Experts of a small language model.
Size: 11 layers, width 320, vocabulary 24165, 38.3M parameters.
Experts: 6 experts in each of 9 layers, 352 ReGLU neurons an expert, a softmax router.
Training: a variant of SOAP for the experts, 7349 steps.
Below are experts of layer 7 (counted from 0) of a mixture-of-experts language model. Rows are named router (the router's row for the expert), gate (a neuron's input weights, with its number), up (a neuron's input weights, with its number) and show model dimensions 64-127. Each number is 128 + 24 x the weight over its row's rms, rounded and kept within 0 to 255.
Before each expert's rows: a language model's description of what the expert responds to. This comes from a sample of Wikipedia text that the model never trained on.

# expert 3
It responds to: Digits within years, coordinates and figures, plus unit tokens such as ft, km, million and the ′ ″ marks.
router [125 151 179 100 155  93  87 207 109 128 135 117 135 110 153 150 133  79 154 158  93 152 102 159 105 108 122 131 108  80 145  82 130 116  83 145 151 115 143 124 129 127 130 129 128  94  88 141 184 118 117 153 133 169 122 131 163 153 115 140 165 136 140 150]
gate0 [151 130 110 143 107 142 144  78 120 101 141 138 154  96 214 102 109  95 114  98 147 111 120 153 104 101 121 129 147  84 141 157  94 128 139 157 133 136 157 118 133 107 123 145 125 135 131 137 175 145  78 144 146 125 113 130 131  78 156  98 183 160  94 119]
up0 [109 136 154 152 131 120 110 154 138 132 155 171 141 119 124 185 104 137 174 127 136 108 150 109 148 115 105 146 179 131  95  39 151 150 125 119 122 104 101 150 115 157 135 107 145 119 123 130 132 130 134 119 157 141 124  97 157 176  98 123 107 104 154 118]
gate1 [114 129 139 125 170  99 124 147  90 130  98  92 171  85 138 125 150 100 174 140 121 128  91 138 127 100 161 149 146  91 123 130 156 115 122 138 159 135 102 103  98 135 156 145 133 161 112 144 126 132 146 147 120 156 107 155 102 113 131 128 118 172 124 110]
up1 [142  76 127  95 134 161 108 125 145 137 124 103  82 184 119 170 104 148 125  97 149 143 151  86  98 121 102 160  86 125 130  97 137 127 122  94  64 163 162 126 130 145 141 112 121 133 117 146 131 170 112 119 113 125 142 132 126 161 165 128 167  63 101 137]
gate2 [110 112 114 126 146  98 130  58 123 100 122 115 160 125  93 172 120  94 117 139 121 171 130 124  92 134 151  68 166 107 110 153 118 133 121 167 115 133 133 126 136 148 100 155  76 113 143 153 168 150 114 150 120 110 132 134 125 104 125 159 104 130 138 153]
up2 [ 78 115 144 127 121 108 111  90 107 108 166 132 136 143 141 124 117 135 146 107 113 122 107 144 144 119 126  86 120 101 122 106 120 140 138 123 129 157 133 111 105 136 124 147 138 102 124 145 169  95 158 112 139 127 102 193 170 124  83 136 189 172 150 123]
gate3 [ 92 134 145 123 129 127 129 152 118 122 109 166 106 122 139 148 126 104 120 133  90 133  71 101 122 130 165 122 146 113 111 138 122 136 112 124 109 141  87 148 121 158  98 110 126 156 166 155 132 149 166 161  77 120 125 100 137 138 134 177 123 109 131 131]
up3 [158  90 106 105 120 166 121 127 105 109 133 102 102 156 174 131 169 160 123 128 152 146 221 139 146 122 133 142 150 108 109 101 164 132 129  75 165 162 146 104 177 133 105  93 103 110  90 142 107 106 116 139 168 126 109 136 104 142 125 106 136 133 116 141]
gate4 [136 153  81 122  86 151  81 138 126 152  97 141 160 119 135 120 204 133 109 129 185 125 129 141 167 124 132 127 119 130 157 133 150  98 144 115 169 151 110 127  98 138 116 128 122 134 120 122 154 117 140 104 136 120  81 174 123 128 120 111 108  90 150 141]
up4 [132 143 139 159 130 147 142 146 143 128 135 155 123 163 112 131 146 142 122 157 155 159 134 110 160 129 134 141 120 135 104  98 139 130 117 111 151 115 111  86 108 176 168 153  93 113 130 112  73 123 139 147 102 134  79 147 115 144 115 109 115 134 133 124]
gate5 [116 122 135 151 139 116 133 145 145 134 154 130 127 130 116  93 143  75 140 199 124 148  99 101 127 112 131 162 105 118 152 102 115 168 136 131 102 150 147 158 109 117 114 163 126  78 116 136 150 100 111 134 121 169 103 100 174 126  89 141 122 152 137 139]
up5 [144 139 136 120 127 104 150 106 101 153  94 139 109 143 126 148  68 135 116 105 144 129 127 116 117 100 127 108 128 102  89 168  62 149 165 129  61 125  85 151 109 137 151  85 126 159 124 141 187 126 141 135 141  91 141 140 132 106 128 134 131  86 177 120]
gate6 [160 139 130 104 113 145  95 122 134 117 176 135 125 157  88 111 145 122 153 155 159 106  97 131 137  74 127 143 132 141  90 122 146 139 167  86 109 134 118 136 157 103 123 148 124 142 116 113 121  99 139 139 163 157 124 110 204 102 109 119 112 149 143 111]
up6 [189 141 130  84 148 128 140 125 148 144 142 130 155 122 146 138  77 158 110 107 111 117 176 108 148 108 119 108 144 164 131 128 158 134 144 151 151 128  76 141 144 144 120 118 128 130 117 127  83 157 133 116 110 137 127 158 102 135 154 129  77 115 119 154]
gate7 [154 156 174 131 142 118 133 148 117 100 139 145 157  67 133 139 109 152 132 134 106 140 129 164 153 147 131  96 119 128 127  95 145 111 121 156 144 153 135 139 123 113 181  89 144 124  88 111 154  89  98 138 186 134 161 147 148 156 140 122 165 129 105  71]
up7 [146 107 105 101 112 167 133 123 167 159 113 159 100 162 137 119 131 124  97  96 144 122 148 124 118 153 143 128 146 139 124 170 131 135 123  90 128 104 126 109 125 126 103 164 120 154 159 115  76 142 154 124  77 139 139 138  98  84 145 136 130 127 156 172]
gate8 [114 131 109  86 120 105 144 129 146 118 116 103 118 128 119 127 146 139 115 150 118 132 124 120 129 126 127  79 128  98 171 105 130 109 145 130 138 137 152 120 105 147 114 115 120 143 125 102 106 142 121  95 113 177 121  98  98 151 164 130 129 123 124 123]
up8 [146 117 122  92  99 107 133 142 140 108 132 108 118 139 115 122 148 140  85 138 112 134 147 130  96 137 141  77 130  97 192 142 133 127 143  89 145 125 149 170 110 121  96 109 114 127  87  77 131 147 100 121 135 167 121 129 104 110 145 147 104 140 112 146]
gate9 [144 164 141 128 147 100 130 134 105 132 131 141 143  91 139 121 139 129 151 186 120 101 110 109 167 123 146 100 181 127 128  87 103 131 117 188 121 153 127 113 116 119  97 131 146 157  94 172 162 129  56 155 124 113  97 164 133  85 175 136 114 129 137 117]
up9 [153 126 162 134 149 125 101 100 116 162 155 143 130  68 169 134 155 141  99 137 135 151 141 108 155 139 121 142 121  96 129 157 116 113 112 179 120 160  97 123 139 108 110 150 140 151  96 107  90 163 146 128 123  81 147  93 115  85 109 129 117 119 142 120]
gate10 [ 97 198 188 120 158 132 127 134 142 121 123  98 131 126  99 120 103 116 121 158 127 136 149 152 140 145 103 103 153 141 164 115 153 103 121 146 125 111 133 148 142 146 123 120 130 139 161 174 140 146  84 164 125 136 110 128 121 136 102 125 120  98 146 119]
up10 [121 123 120 133 135 107 115 114 201 128 159 123 133 124 107 117 109 125 121 172 126 167 125 138 122 118 117 131 143 140 109 135 139 122 128 139 143 149 145 128 136 163 124 111 156 137 140 132 164  89 138 131 144 153 119  98 115 106 100 125 155 138 107 128]
gate11 [121 162 112 121 106 122 123 140 121 133 156 155  87 162 172 143  81 141 106 124 119 126 137 152 113 108 132 120 141 150 128 141 148 157 102 148 131 136 105 108 107 152 109 135 106 139 135 127 133  97 158 143 125 133 100 149 126 177 146 183 158 171 112  97]
up11 [115 142 116 136 153 122 104 141 116 172 116 160 121 125 154 117  98 121 127 129 141 144 122 156 119 103 147 110 147 128 130 175 136 155 119  99 115 132 124 133 113 138  99 186 104 122 127  97 134  85 122 158 112 157 131 143 139 159 118 160 114 138 103  99]
gate12 [117 155 164 166 121  94 105 148 121 135 168 124 149 152 113 168 145 126 153 143 146 159 124 119 157 145 112 130 155 156 124  89 130  98 105  93 171 115 120  83 123 116  78  64 124 123 102  87 131 130 149 129 139  98 125 112 152 159 115 101 132 115 124 127]
up12 [121  85 128 125 146 131 126 148 145 121 114 116 137  89 124 126  94 183 158 142 125 132 101 118 167 109 106 125 156 147 125 117 139 148 102 125  92 160 110 138 170  77 106 129 129 152 139 114 117 130 183 106  88 128 134 172 114  90  84 117 127 147  80 153]
gate13 [137 180 159 132  89 106 144 174 142 116 122 149 170  97 145 113 159 127 100 142 119 108 110 118 154 144 132  94 150 129 104  87 136 130 107 141 126 139 155 144  77 151 124 158 144 139 135 134 139 104 100 120 109  84 164 100 177 123 111 109 101  98 160 144]
up13 [151 137 142 124  78 147 178 148 153  99 134 142 114 103 141 112  99 127 152 114 117 129 106 107 157 126 145 107 139 151 151 100 139 168 122  93 127 168  74  96 151 142 137 123 126 124 109 152 124  91 101 166 124 111 124 127 102 161 131 118 105 139  96 116]
gate14 [100  93 121 119 138 132 141 142 150 138 175 158 135 148 107 140 138 114 115 145  83 142 127 134 119  75 200  95  97 103 109 105 134 165 133 156 123 115 155 119 116 124 140 119 164 120 150 139 138 132 124 151 143 174  88 152 129  90 109 142 109 136  87 136]
up14 [146 111 131 116 135 159 161 135 170 179 136  95 144 129 130 121 126 112 126 106  97 116  75 135 116 203  78 150 129 183 111 134 126 118 110 125 108 121 157 158 117 124 100 161  94 153 124 120  87 152  92 139  97 142 112 109 103 176 121 128  51 123 133 132]
gate15 [142 132 125  87  73 146 113 135 138 114 147 129  91 122 116 141 150  69 150 171 146 130 127 136 112  65 124  56 109 102 171 125 135 117  92 158 125 129 111  89 155 117 123 146  92 140 145 160 119 104 105 123  82 116 119  68 111 159 102 164 126 110  92  97]
up15 [117 120 133 121 120 100 109 160 147 175 136 143 108 136 101 167 120 135 121 168 151 127  94 136 148 121  83 100 145  98 117 164 110 119 106 144 147 111 107 117 163 116 107 130 135 142 123 108 141 105 112 136 162  85 107 131 135 149 124 116 135 109  94 107]
gate16 [109 154 165 123 117 132 118 149 104 153 136 134 133 147 120 127 125 110 105 148 108 171 106 112 145 103 135  58 146 148 192 131 106  95 124 138 137  97 156 133 151 135 110 143 153 112 173 126 110 129 119 151 127 115 153 143 158 128 111 162 137 155 159  99]
up16 [138 111 144 119  84  92 105  86 147 141 157 123 138 118 156 133 146 161  98 172 128 139 128 105 135 141 112 100  90 122 165 133  98  80  94 114 145 158 142 157 123 130 145 165 170 164 147 128  93 167 163 136 153 140 129  93 153 117 144  52 157 168 155 149]
gate17 [164 121 166 105 151 125 110 163 127 129 109 158 141  71 171 141 149 127 114 106 161 148 117 153 121 149 109 129 127 108 183 115 123  63 114 100 139 126 115 163 131 101 110 135 125 139 115  97 110 140  89 120 168 155 113 148 145 116 124  71 100 109 146 104]
up17 [140 148 149 130 127 120 146 117 145  88 151 155 128 135 134 139 148 137 128 107 202 132 127 161  93 178 113 149 151  99 153 135 120 103 109 147 142  95 125 159 124  95 158 146 137 146 128 111 137 141 131 127 147 118 145 128 138 105 137  80 146  87 147 109]
gate18 [ 91 122 134 108 164 105 131 158 134 121 140 152 134 133 180 118 147 113 120 136 139 135  97 112 141 152 127 141 132 153 150 149 110 133 149 159 109 174 146 101 160 126 124 116 169  99  91  91 119 134  90 135  93 155 150  86 136 132  92 150 102 134 106 107]
up18 [ 95 121 123  98 107 141 114 139 156  94 135 138 157 121 112  99 137 125 123 155 118 152 108 175 128 133 135 132 153 158 114 143  87 134 170 159 153 128 115 101 143 147 127 149 159 106 125 148 110 161 124 132  68 143 116 122 149 150 133  75 168 165 126 118]
gate19 [132 148 135 124  54 124 106 176 172 153 122 158 122 120 103 164 139 112 108 169 138 117 108 154 117 108 114 106 127 124 128 109 143 136 129 153  59 152 136 131 137 101  81 133 152  68  98 108 142 120 126 142 117 127 107 126 153 138 127  96 126 123 126 128]
up19 [126 129 128 107 121 107  81 183 170 102  91 154 117 106 101 137 149 142 112 160 173  72 109 139 115 117  79 106 173 104 101 112 128 119  87  86 109 186 114 113 183 147 145 115 128  63 123 104 122 143 123 110  86 114  91  99  95 174 132 104 137 135 152 100]
gate20 [111 119 132 135 115 119 167 131 134 109 162 102 125 145  96  99 119 143 116 139  97 101  97 148 100 139 152  99 161 191 141 118  72  78 144 138 119 102 128 125  99 112 136 125 132 121 108 116  93 157 148 157 136 106 191 119 148 190  93 125 133 107 107 113]
up20 [108 176 143  88 106 101 113 140 172 109 158 124  98 126 111 113 109 127 118 206 133 110 115 164 146 143 117 110 140 104 147 140 133 133 141 116 124 100 156 144  95  96 136 122 124 101 129 131 116 170  94 129 113  95 164 123 149 170  94 110 114 165 130 135]
gate21 [130 117 150 135 151 145 135 164 143 122 101 167 139 127  86  98 127 123 129 156 158 126 122 150 103 115 149 102 147 109 129 149  95 116 105 128 112 116 163 149 113 127 160 121 133 104 117 137 155 134 156 151 157 166 140 123  82  99 148 141 155 127  97  81]
up21 [123 134 119 129  96 128  89 130 111 123 139 130 119 178 148 114 138 153 154 135 150 126 154 127  93 147 136 168 118 161 109 140 132 109 172 138 107  92  92 164 153 109  94 119 131 128  94 113  88 145 154 164 101 137 123 120 124 114 115  90 122 166 114 117]
gate22 [112 126 155  90 142 144 117 114 137 102  83 138 137 135 155 160 139 149 100 119 101 140 163 187 122 141  98 156 120 166 108  91 159 173 133 100 121 103 172 119 158 101 121 128 145 100 117  95 146 134 127 156 141 145 150 135 125  87 100 100 130 118 116  87]
up22 [ 95 160 105 155 143 115 159 132 163 161 153  79 110 133 103 116  86 113 160 121 159 116 114  73 118  86 134  77 147  79 144 161 123  94 127 155 123 137 123 122 131 164 129 148 122 187 158 167  94 147 138 127 111 127 139 122 106 161 158 166 130 143 116 160]
gate23 [108 149 127 149 165 121 112 123 136 148 158 142 150 165 108 130 124 129 143 130 128 107 130 119 124 126 108  89 127 125 119 164 113 102 141 164 135 109 141 113 150 114 102 113 111 117  90 150 147 115 135 146 123 128 129 122  94  94  69 132 111 151 140 117]
up23 [115 103  81 127 125 101 100 109  94 135 149 114 118 134 128 120 117 144 149 137 153  99  97 119 115  85 130 185 186 129 135 138 162 175 112  79 110 117 158 158  78  96 142 113 140 133 131 136 146 137 132  85 106 120 128 134 138 157 139 141 131  66 116 167]
gate24 [131 180 127  93 133 140 148 141 149 117 149 112 129 117 150 125 158  95 127 149 138 125 131 110 121 121 146 148 135 150  83 137  84 133 121 125 109 164  84  72 156 126 139 137 140 126 129 166 128 153 127 169 163 151 144 115 141 138 115 161 116 140 142 146]
up24 [171 105 145 133 112 158 165 154  91 159 125 162 147 122 121 127  94 148 149 155 134 101  99 119 126 135  94 119 123  86 178 146 165 152 113 121 125 117 136 156 147 134 105 131 156 154  97 145 151 134 148 113 173 128 143 131 116 147 151 162 118 113 103 156]
gate25 [112 118 174 121 114 110 130 167  83 143  93 210 160 116 137 124 173 121 105 137 145 180 144 151 127 125  87 147 118 137 139 111 131 105 118 123 101 148  82 128 166 127  98 141 106 108 108 182 144  76 107 170 119 118 179 106 114 146 120 128 118 135 133 144]
up25 [170 109 146 120 143 130 164 126 122 136 134 169 184 133 101 110 133 153 123 104 144 142 142 123 107 111 179 124 141 120 126 117 140  83  86 147 141 155 105 160 145  84  93 144 134 115 153 141 140 121 141 161 123 173 147 106 108 156 128 132 136 124 173 146]
gate26 [115 140 131 111 123  88 111 144 152  94 122 139 129 124 122 110 123 124 100 138  93 151 104 122 124 118 119 173 157 109 130 112 119 134 150 181 167 127 146  65 129 166 126  89 114 151 104 104 135 150  95 103 128 173 122 109 139 121 125 137 117 110 149 126]
up26 [142 155 125 160 141 151 109 131 115 146 105 134  77 156 152 146 122 129 130 109 185 138  95 136 127 124 114 156 140 166 150 101 112 114 152 143 139 146 130 155 139 136 119 138 147 120 131 138 143 110 156 149 129  98 152 178 135 128 134  89 116 129 132 109]
gate27 [ 94 131 139 140  61 144 134 158 148 129 120 125 167 119 105 121 113 116 125 148 149 146 138 160 113 147 106 105 160 134 154 116 169 153  97  99 103 157 137 156 126 162  99 151 131 154 121 107 119 132 165  99 121 135 111 145 101 175 127 133 106 151 181 157]
up27 [152 114  80 123 186 107 120 114 116  96 139 145  85 122 135 111 137 116 123 105 141 113 165  73 169 131 122 124 116 127 103 157 105 122 147 139 122  82  96 110 104 123 132 105 159 128 158 142 142 113 115 141 130  87 145 128 134  62 153 119 142 140  92  86]
gate28 [157 140  97 130 158 132 122 158 152  95 104 135 126 157 169 128 147 149 129 117 100 152 124 149 140 109 134 147 163 121 161 145 124 124 147 117 116  79 170  87 118 160 127 160 150 129  77 117 182 129 103 196 140 155 105 151 134 125 123 157 139 108 156 107]
up28 [142 104 143 146 142 114 128 154 124 147 191  96 136  89 151 124  91  88 106 164 127 101 123  93 110 169 132 156 101 107 110 135 129 130 109 167  83 172 154 160 146 111 109 163 116 138 142 135 119 131 127 138 100 159 107 120 107 117 181 146 137 123 138 164]
gate29 [ 92 126 107 119 101  91 122 103 157 118 144  99 138  97 130 116 126  72 137 181 138 151 116 108 179  82 100 123 118 145 148 130  98 136 117 127 155 118 153 119 147  99  91 134 144  86  80 153 150 103 135 147 138 111 137 150 156 128 159 145 129  95 110 120]
up29 [128  93 133  67 161 158 187 118 112 129 176 104 126 134  89 152 141 135 148  86 135 147 169 138 116 123 133  98 151 119 133 142  81 121 101 110 142 113 169 130 157 115 117 133 136  82 104 133 133 106 171  87 106 112 142 137  98  99 119 114 140 143 109 138]
gate30 [130 173 123 112 115 148 132 151 113 123 112 106  92  80  96 123 139 161 154  98 137 171 144 164 112 152 116 121 121 144 144 132 132 128 129 145 132  95 109 133 109 136 143 144 111 133 126  99 135 118 141 173 105 143  96 123 121 126 122 130 138 153 154  80]
up30 [110  80 131 129 172  85 146  98  90 142 194  97 139 180 130 156 137 119 118 137 135 121  81 140 142 128 124 143 104 129 101 102 119 149 108 140 120 145 142 112 115 117 105  97 141 137  84 117 139 114 135 116 148 118 195 124  91 120 125 106 104 129  85 142]
gate31 [131 104 181 144 160 144 160 119 120 113 103  93 120 124 137 157 125 145 145 152 172 135 163 154 153 105 139 151 110  88 135 137 159 118 125  83 120 130 107 134 135 104 140 131  98 119 163 129 132 113 119 144  96 153 112 112 136 146 185 182 154 140 130 105]
up31 [134 173  94 101 137 131  92 107 139 158 156 168 106 103 137 117 116 141 112 131 100 175  99 143 116 137 129 131 138 144 148 103 102 134 144 114  97 131 153 115  91 127 110  87 193 127 124 141  86 151 139 158 102 108 129 140 105 109 105  98 109 132 133 137]
gate32 [116 145 138 153 115  95 111 142 101 102 137 118 139 117 134 134  82 151 132 156 116 102 108 173  98 148 128  93 152 108 152 120 111 142 133 104 134 145 174 115 144 113 140  87 167 104 125 117 147  98 110 147 110 114 103 143 156 126 130 119 119 134  98 116]
up32 [ 77 120 122 140 123 126 103 138 114 115 105 138 160 106 157 110 116  75 117 146  77 159 162 139 126 161 140 105 140 118 133  67 100 140 119 110 138 129 181 144 103 128 144 140 116  82 136 128 157 113 138 141 102 121 122 126 146 111 136 164 111 121 110 135]
gate33 [104 147 121 141 104 110 136 117 101 117 149 113 153  97 113 116 124 102 131 128 128 114 127 141 155 122 157  80 114 111 138 130 126  90  88 110 125 118 150  82 186 135 160 129  89 131  88 117 164 144 143 137 122 132 119 114 134 126 139 166 127 159 148 123]
up33 [135 149 144  99 175 107  95 117 116  79 110  98 127 119 103 144 159 105 142 118 107 148  97 148 117 128 132  76 172 118 130 138 123 142  81 108 123  91 134 121 153 155 162 107 116 159 137 176 149  93 130 152 125 141 147 173 123 156  73  90 125 168 146 112]
gate34 [190 162 142 116 121  96 131 128 187 122 115 111 129 128  72  81 119 119 155 193 125 160 158 153 151 113 119 113 114 106 117 114 120 132 139 127 120 157 130 116 125 111 137 102 141 127 122 136 165 126 165  96 190 119 134 134 136  90 107 170 143 155 119 175]
up34 [125 119 101 143 100 167 182 163 135 148 134 148 123 128 127 164 144 127 124 173 164 119 115 150 139 147 150  99 146  85 133 168 112 172 180 128 101 151 109  84 146 142 184 119 112 169  94 139 132  88 133 140 148 109  98 131 154 129 168 121 159 102 116  95]
gate35 [155 111 130  96  92 125 124 142  94 133 107 169 141 140 106  99 190  94 121 121 108 138 120 157 151 130 156 129 111 111 145 134 169 158 186 114 176 119 162 148 136 129 163 141 133 172 167 115 151 132 125 114 154 143 133 183 160 134  95 161 105 181 144 108]
up35 [138  88 101 141 159 119 130 156  95 141  98 152 133  91 124 140  93 105 129 138  99 162 130 130 131 155  80 161 114 116 155 130  98  87 135  90 159 105 148 147  77 164 188 155 168 151 176 114 123 106 128 112 128 114 102 136 114 132 137 142 126 166 133 110]
gate36 [111 105 158 196 165  71 111 110 152 142 151  78  99 117 107 146 129 101 160 118 126  66 131 146 175 116 159 108 121 133 120  95  82 119 113 133 132 110 145 109 119 162 130 125 138 132 134 117  85 151 124 115 100 137 123  93 137 158 130 178 152 155 157 125]
up36 [106 140 118 107  90 115 101  88 157 135 124 183 108 139 115 143 130 162 130  86  76 161 141 148  87 128  79 162 151 129 102 141 161 122 129 119 131  87 163 140 151 122 168 102 165 134 158 113 104  96 147 126 165 147 144 100 155 103 136 132 109 125 105 123]
gate37 [120 130 150 147 111 102 144 128 168 111 104 117 125  71  99 121 138 149 164 157 131 118  82 118 127 143 133  87 119 130 152 120 124 137 159 150 173 136 161 105 124 139 168 114  99 139 133 164 131 140 122 130 126  95 161 139 133 121 128 127 113 120 114 134]
up37 [149 122 116  84 121 152 126 100 123 148 131 132 142 140 147 141 118  92 108 127 136 133 147 147 167 107 137 121  93 106 114  99 147  79 114 109 115 152 121 129 110 145 116 123 127 123 123 139 102 148 127 136 121 148 129 117 155 141 109 128 108 108 126 126]
gate38 [119 159 132 129 135 127 116 168 109 114  91 129 133 135  85 114 129 155 122 162 155 118 155 115 112 114 178 132 144 133  99 137 129 161  87 109 124 105 158 110 155 100 127 128 173  91 113 134 146 115  89 145 126 106 144 100 158 142 160 132 120 134 123 103]
up38 [110 183 107 135  92 114 126 146 109 115  55 125 166 134  89 105 107 121 130 153 141 164 133 120 112 163 167 134 165 132 108 147 131 154 106 127 115  78 125 121 181 146 148 145 149 122 149 153  94 137  95 106 111 135 135 129 136 166 158 147 142 137 118  81]
gate39 [140 160 152 122 143 115 189 123 114 152 135 151 162 105 171  99 147 152 118 112 147 139 147 111 105  90  96 151 121  94 148 134  98 138  88 112 121 115 164 132 123 111 131 143 114 106  74 114 130 123 123 133 119  76 142 163 144 118 116 153 152 113 124 113]
up39 [143 123 140 162 152 143 129 121 105 144 121 146  77 105 139 136 159 146 151 148 144 139 106 111 118  95 133 126 115 103 110  84 151 141 142 109 142 162 107 150 146 122 119 152 142 148 132 124 138 107 186 128 115 147 136 164 171 118 142 140 113 108 132 117]
gate40 [158 128 190  97 158 104 174 145 149 127  77 179 131 117 106 110  91  78 157 133 115 142 116 140 130  59 139 109 128 110 140 137 122 136 121 109 125 139 153 151 105 127 110  89  88  97 111 104 149 163 169  90 114 120 128 129 108 135 185 121 122  92 145 178]
up40 [130 132 153 117 138 106 150 142 137 111 119 143 120 151 156 107  77 111 199 145 139 137 121 114  92 142 156 140 155  74 153  95 125 135 110 160 123 144 155 107 105 146 141 140 112 138 118  74 119 125 134 104 118 188 126 138 138 143 126 107 113 104 162 140]
gate41 [134 141  86  92 140 151 179 125 103 147 167 120 136 128 152 150  99 121 158 116 106 116 104 155  94 108 126 100 149 111 135 102 129 116 121 133 130  85 149 134 128 120  97 171 135 100 145 129 125  77 126 148 152 144 142 162  88 167 114 141  78 131 129 155]
up41 [100 118 111 111 140 168 153 111  73 133 150 137 118 148 101 114 142 135 125 139 145 134 119  93 144 122 129 139 127 124 163 124 185 132 137 140 134 145 119  71  99 128 136 102 129 119 109 168 159 128 130 151 131 140 157 102 134 118 144 148  79 129 156 120]
gate42 [ 95 134 180 168 182 127 116 158 144  77 145 127 144 135 129 113 110 133 169 116 120 128 111 122 121 143 115 102 152  94 134 124  94 125  66 107 118 213  86 130  87 143 106 146 145 108 116 154 121 104  75 130 121 108 144 139 113 129 124 152 136  95 129 102]
up42 [103  77 115 154 153 139 133 167 167 141 138 137 142 142 123  82 107 148 120 125 168 178 125 138 134 110  84 156 125 127 163 149 135 136 131 138 143 130 105 165 107 118 143 146 163  85 146 111 130  99 162 120 131 124 149 130 149 111 143 135  88 153 104 158]
gate43 [137 131 179  94 122 143  67 137 127  92 159 123 139  95 139 122 132 121 137 150 112 132 122 180 162 123 130 126  98 133 137 140 119 115 155 148 106 129 125 118  82 164 131 140 137 110 158 163 154 143  96 105  71 153 123 147 169 189 112 130 191 170 131 129]
up43 [148 119 133 117 135 156 138 162  89 115 172 119 148  91 108  85 153 158 132  96 117 105 115 171 144 134 160 113 143 105 116 142 123 113 131 142 142 109 129 129 105 151 152 127  98  92 120 134 120  94 115 144 132 138 160 101 123 113 107 124 137  86 150 130]
gate44 [115 173 167 146 115 140 147 125 136 127 126 115  91 148 143 130 152  79 137 146 121 155  88 158 153  92 127 137 103  91 118 126  88 129 158  99 151  96 122 170 120 126 137 175 106 150  84 168 150 162  98 116 167 119 114 133 125 155 155 132 143 112 118 102]
up44 [120 147 146 161 131 142  86 111 139 126 152 164 166 118 115 105 147 124 124 132 126 163 136 111 165 124 121 137 120 108 170 162 130 127 150  68 139 158 122 116 121 144 123 142 116 155 110 127  98 143 141 106 140 129 139 111 145 119 130 134 142 170 116 160]
gate45 [ 66 113 135 117 170 147 102 148 118 130 125 124 140 120 130 142  76 120 135  95 116 131 139 139 107 100 106 130 110 145 123 115 146 138 112 142 156 121 122  95 122 109 114 105 116 123 111 109 126 160 125 124  77 118 103 111 118 143 157 161 136 110  96 121]
up45 [115 119 139 174 140 135 130 134 150 171 127 136 131 125 131 182  92 113 112 105 136 128 170 144 157 103 143  95 118 147 106 137 178  97 133  95 108 165 144 103 168 135 149 101 100  63 139  71 105 158  95 121 127 106 127 125  90 151 142 125 112 104 135 138]
gate46 [146 170 156 168 127  74  93 135 104 137 147  93 118 159 175 132  90  81 148 112 176 104 112 122 104 147 118 162 151 106 133 127 128 145 132 105 118 150 112 105 153 148 166 140 121  77  70 186 161 133 103 124 139 151 177 139 186 155 101  93 130 118 117 110]
up46 [ 71 107  96 100 129 169 153  97 190 153 148 132 139 123 115  94 127 133  84 117  70 156 121 129 133 124 125 122 109 133  75  60 100 123 119 115 144 158 140 179 101 151  96 125 130 131 123 119 137 161 131 110  96 121 114 123 107 100 107 156 157 143 106 117]
gate47 [103 145 156  92 130 115 122 125 161  92 147 153 135 124 108 150 136 140 154 163 150 118 192 134 124 149 127 112 103 144 123 118 124  88 165 150 132 159 166 105 123 123 146 131 134 169  95 141 114 101 134 151 116 143 117 156 139 158  93 115 182 109 157  93]
up47 [105 139 128  88 176  69 138 118 143 125 141 111 113  59 147 125 116 106 145 118 114 119 155 152 110 111  79 117 103 115 123 114 126 100 112 127  96 178 161 122 163 129  96  91 145 155 129 138 154 118 103 124 153 150 166 130 138 116 109 141 160 141 154 118]
gate48 [138 154 174 128 105 143 131 130  95 133 132 124 119 171 152 119 111 146 110  95 124 154 162 136 107 156 144 130 124  85 186 111 102 139 143 138 176 111 124  99 104 161 122 132 113 104  98 128 102 122 173 153 147 158 142 147 120 165  93  95 103 145 105 149]
up48 [152 152 138 102 128 117 103 139 129 153 165 155 162  76 107 155 140  87 105 128 132  94 131 152 104 123 117  95 124  90 143 137 126  81 143 148 134 104 158 139 111 129 128 117 149 116 103 160 130 146 103 133 123  93 140 119 154  86 152 123 114  96 170 112]
gate49 [156 109 143 137 118  85 139 163 138 141 146 142 145 110 147  95 129 165 104 132 122 169  96 116 150 152 140 141 113 130  99  94 133  95 163 132 100 175 115  83 123 152 118 139  94 129 123 117 172  73 102 141 146 101 118 144 155 159 141  96 136 104 171 141]
up49 [150 146 124 122 146 104  96 148 121 136 121 129 166 131 149 138 163 161 135 142 140 160 141 135 154  78 110 205 115 160 107  97 128 121 130 122 122 146 123 106 118 144 119 118 121 137 104  93 108 114 162 165 121 114 119 138 143 131 110 126 121 105 109 136]
gate50 [135 120 138 119 138 102 118 126 122 102 165 157 130 141 119 144 134  98 125 105 141 112 118 109 163 158 105 122 149  92 117 131 167 146 163 150 138 136 175 140 139 149 171 146 101 103 102 120 148 118 116 127 159 169 151  96 104 142 149 142 122 105 150  75]
up50 [111 107 161 143 126 156 101 109 179 143 114 142 121 164 140 146 122 110 168 138  95 132 106 126 165 101 109 109 174 133  88 154 111 100 120 143 136 137 138 156 126 192 130 119 140 170 106 130 110 134 136 124 128 102 126 100 119 153 126 156 129  87 106  97]
gate51 [152 159 146 139 126 110  99  89 114 121 189 117  97 167 130 149 163 143 130 120 146 133 108 157 122 128 119 101 101 116 161 124 114 145 122 111 103 160 126 137  97 133  94 144 168 159 136 141 140 102  97  60 129 127 143 159 191 138 142 163 124 168 118 133]
up51 [117 108 111  88 139 135 128 137 120 144 105 154 180 142 160 129 141 163 156 137  91 120 172 131 136 148  98 122 159 107 104 134 128 119 136 116 117 117  87 119 134 106 154 143  90 138 112 185 153 120 174 100 131  79 131 141 122 139 136 124 114 111 184  79]
gate52 [149 147 152 146 105 154 106 135 126 109 171 106 138  88 140 150 124 102 106  63 159 136 108  90 101 112 161 163 109  98 107 158  91 144 100 125 167 140 147 122 133 129 144 109 107 153  86  88 115 115 132 118 160 125  81 176 128 117 153 132 118 132 129 136]
up52 [129 124 175 144 187 143 134  99 148 114 127 136 137  83 141 100 159 136 116 136 137 176 131 148 109 119 137 117 122 152  98 119 174  88 150 134  93 123 118 105 119 151 127 156 148 144 119  91 132 124 111  91 142  91 176 123 123 159 136 142 137  98 163 124]
gate53 [144 147 139 111 129 139 125 121 132 152 117 156 123 160 123 129 111 112 152  77 113 169 111 133 112 138 152 111  83 158 154 115 137 140 121 108 132 162 171 162 120  98 125  95 151 131 114 165 126  87 114 154 110 135  46 146 175 123 114 157 124 116 115  88]
up53 [146 121 145 127 133 136 124 158 158 152 129 147 134 168 122  84 121 133  98 129 147 138  95 187 121  98 109  80 119 181 133 127 163 123 112 122 119 150 163 126 152  92 151 106 116 130 150 113 123  56  90 123 101 122 116 150 162  62  97 130 134 135 123  54]